Weights of a small mixture-of-experts language model, trained from scratch on English Wikipedia: vocabulary 8192, 32 experts in each of 7 layers.
Below are experts of layer 3 (counted from 0) of a mixture-of-experts language model. Rows are named router (the router's row for the expert) and show model dimensions 64-127. Each number is 128 + 24 x the weight over its row's rms, rounded and kept within 0 to 255.
After each expert's rows: "comes after" lists some tokens at least twice as common just before its tokens as in all text. This comes from a sample of Wikipedia text that the model never trained on. Tokens count by the router's weight.

# expert 15
router [170 162 107 121  88 131 112 124 127 105  89 142 134 171 127 182  99 132 127 128 121 138 119 150 132 132 122 191 119 108 157 111 115 117 102 160 123 132 176 154 144 133 122 116 133 145 156 116 159 152 133 126 103  94  78  90 124  89 120  87  96 127 146 121]
comes after: " of", " in", "'", " on", " for", " to"

# expert 26
router [122 126  96 157  98 139 138 131 129 125  87 136  97 126 142 124 141 146 150 113 123 168 116 131 102 162 151 139 117  93 155 118 105 109 162 167 150  75 120 164 148 116 191 100 127 113 147 136 119 135 118 151 149 154 111 135 125 169 138 118 119 132 113 132]
comes after: "  ", ")", " 0", " 1", " —", " 2"

# expert 24
router [162 122 160 126  89 140 126 110 142 142 128 120 109 137 139 105 162 154 155 109 112 161 140  94 144 147 136 175 154 146 127 119 152  99 179 142 148  98 118 134 110 119 165  77 178 138 132 150  86 116 166 172 172 103  82 146 115 136 142 132 183 165 162 136]
comes after: "\n", "=", "-", "\n\n", ")", "|"

# expert 3
router [104 117 149 131 108 109 114 167 148 140 114 154 110  96 130 104 141 101 110 134  95 105 123 150 113 101 162 168 126 123 141 130  98  54 146 103 165 111 100 133 156 103 129 120 122 157 144 134 133 142 136 112 136 137 117  89 124 155 133 147  97  94 132 140]
comes after: " |", ".", ":", ",", " the", " of"

# expert 23
router [137 126 111 160 124 137  83 147 159 142 169  96 103 100 106 137 101 141 146 133 149 131 112 170  96 141 114 133 120 138 128 105 118 123 128  77 125 158 142 111 169 132 138 118 101 147 192 141 139 141 111 144 124 163 123  99 120 115 163 154 116  98 111 152]
comes after: ".", "s", ")", "\"", "=", " such"

# expert 14
router [118  96 137 117 135 162 150 122 133 112  89 115  90 151 164  83 129 136 122 179 156 134 128 142 143 150  76 134 133 119 111 117 121 120 126 105 104 152 120 170 110 148  83 128 115 175 139 141 140 156 122 129 114 108 109  73 163 103 159 103 142 164 150 151]
comes after: ",", "s", ")", " United", "\"", "e"

# expert 17
router [133 130 137 115 117 148 139 152 156 164 172 145 132 147 109 115  90 165 154 157 124 126 116 159  97 145 100 157 159 164  96 141  84 153 145 101  88 132 139 114 133 144 100 127 115 130 147 151 120 133 161 125 143 138 127 166 121 115 125 153 118  84 112 137]
comes after: "=", ".", " |", ")", " =", "|"

# expert 28
router [163 160 130 150 102 145 125 156 135 115 137 149 111 121 148 145 146 119 196 119 138 127 103 133 126 139 130 173  99  85 181 147 141 144 112 112 105 112 157 115 115 138 121 119 134 144 118 172 147 127  91 145 196 127  96  95 107 101 170 127 137 112 105 123]
comes after: "–", " in", ",", " (", "19", " 18"

# expert 1
router [128 164 204 112  84 147 142 131 121 140 145 107 104 162 104 135 114 110 146 169 109 110 166 139 104 205 114 154  91 168 145 144  72 160 151 161 131 134 158 136 141 143  80 145 120 111 112 144 104 132 123 143 108 118 107 143 141 127 146 117 146 122 131 105]
comes after: " |", "–", " (", "|", ",", "."

# expert 6
router [182 104  83 123  77 125 131  83 146 134 101 123 100 137 139 131 110 180 146  67 139 109 101 117 124 100 112 154 128 122 156 139 143  97 151 132 141 134 115 146 123 121 106 136  94 106 125 158  88 130 138 128 157 157 126 156 163 101 129 122 150 178 146  84]
comes after: "\n", "-", ":", ")", "°", "″"

# expert 11
router [159 102 108 119 134 136 131 152 111 109 170 123  88 137 130  77 118 132  94 130 135 153 152 154 111 102 136 143 133 151 114 154 113 139 191 110 125 131 133 124 105 154 122 133 212 132 142 154 123 174 101 113 129 176 119 113 168 144 118 134  95  98 133 108]
comes after: " |", " 0", "  ", " 1", " 2", "|"

# expert 31
router [139 111 107 143 126 154 165 127 118 113  92 181 112 162 121 175 149 117 147  94  79 177  87 136 144 130 113 124 128 118 126 121 114 150  95 141 127 164 145 166 142 123 179 119 173 136 153  98 130 135 122  89  94 141  94 110 132 128 148 106 125 126 121 120]
comes after: "'", " is", " and", " of", " was", " to"

# expert 29
router [124 138 144 135 110 119 149 171 118 144  85 138 117 123 131 154 157  69 138 132  88 132 154 145 136 126 133 117 101 106 109 160 121 151 117 101 104 149 104 157 120 111 184 113 150  95 135 119 129 143 144 118  98 159 154  79 150 153 164 144 104 121 121 146]
comes after: ",", " is", "s", " it", " that", " which"

# expert 7
router [116 162 182 177  80 138 141 162 101 132 102 132 153 163 126 114 137  91 125 119 120 126 116 133 132 124 154 139 106 129 118 132 139 119 108  83 110 129  87 168 114 122 118 120 100  94 113 134 134 128 122 109 123 149 126  79 157 127 162 142 124 129 150 101]
comes after: "\n\n", " \"", " (", " the", "-", " and"

# expert 2
router [159 136 133 150 124 130 142 161 149 129 170 141 151 187 156 130 131 147 122 139 119 130 103 132 121 144 120 198 171 166 108 138 125 151 162 118  68 152 150 116 162 128  89  98  88 150  75 141 162 128 124 166 107 123 112 142  99  76 159 148 140 122 145 106]
comes after: "=", " |", "\n\n", "|", "-", "."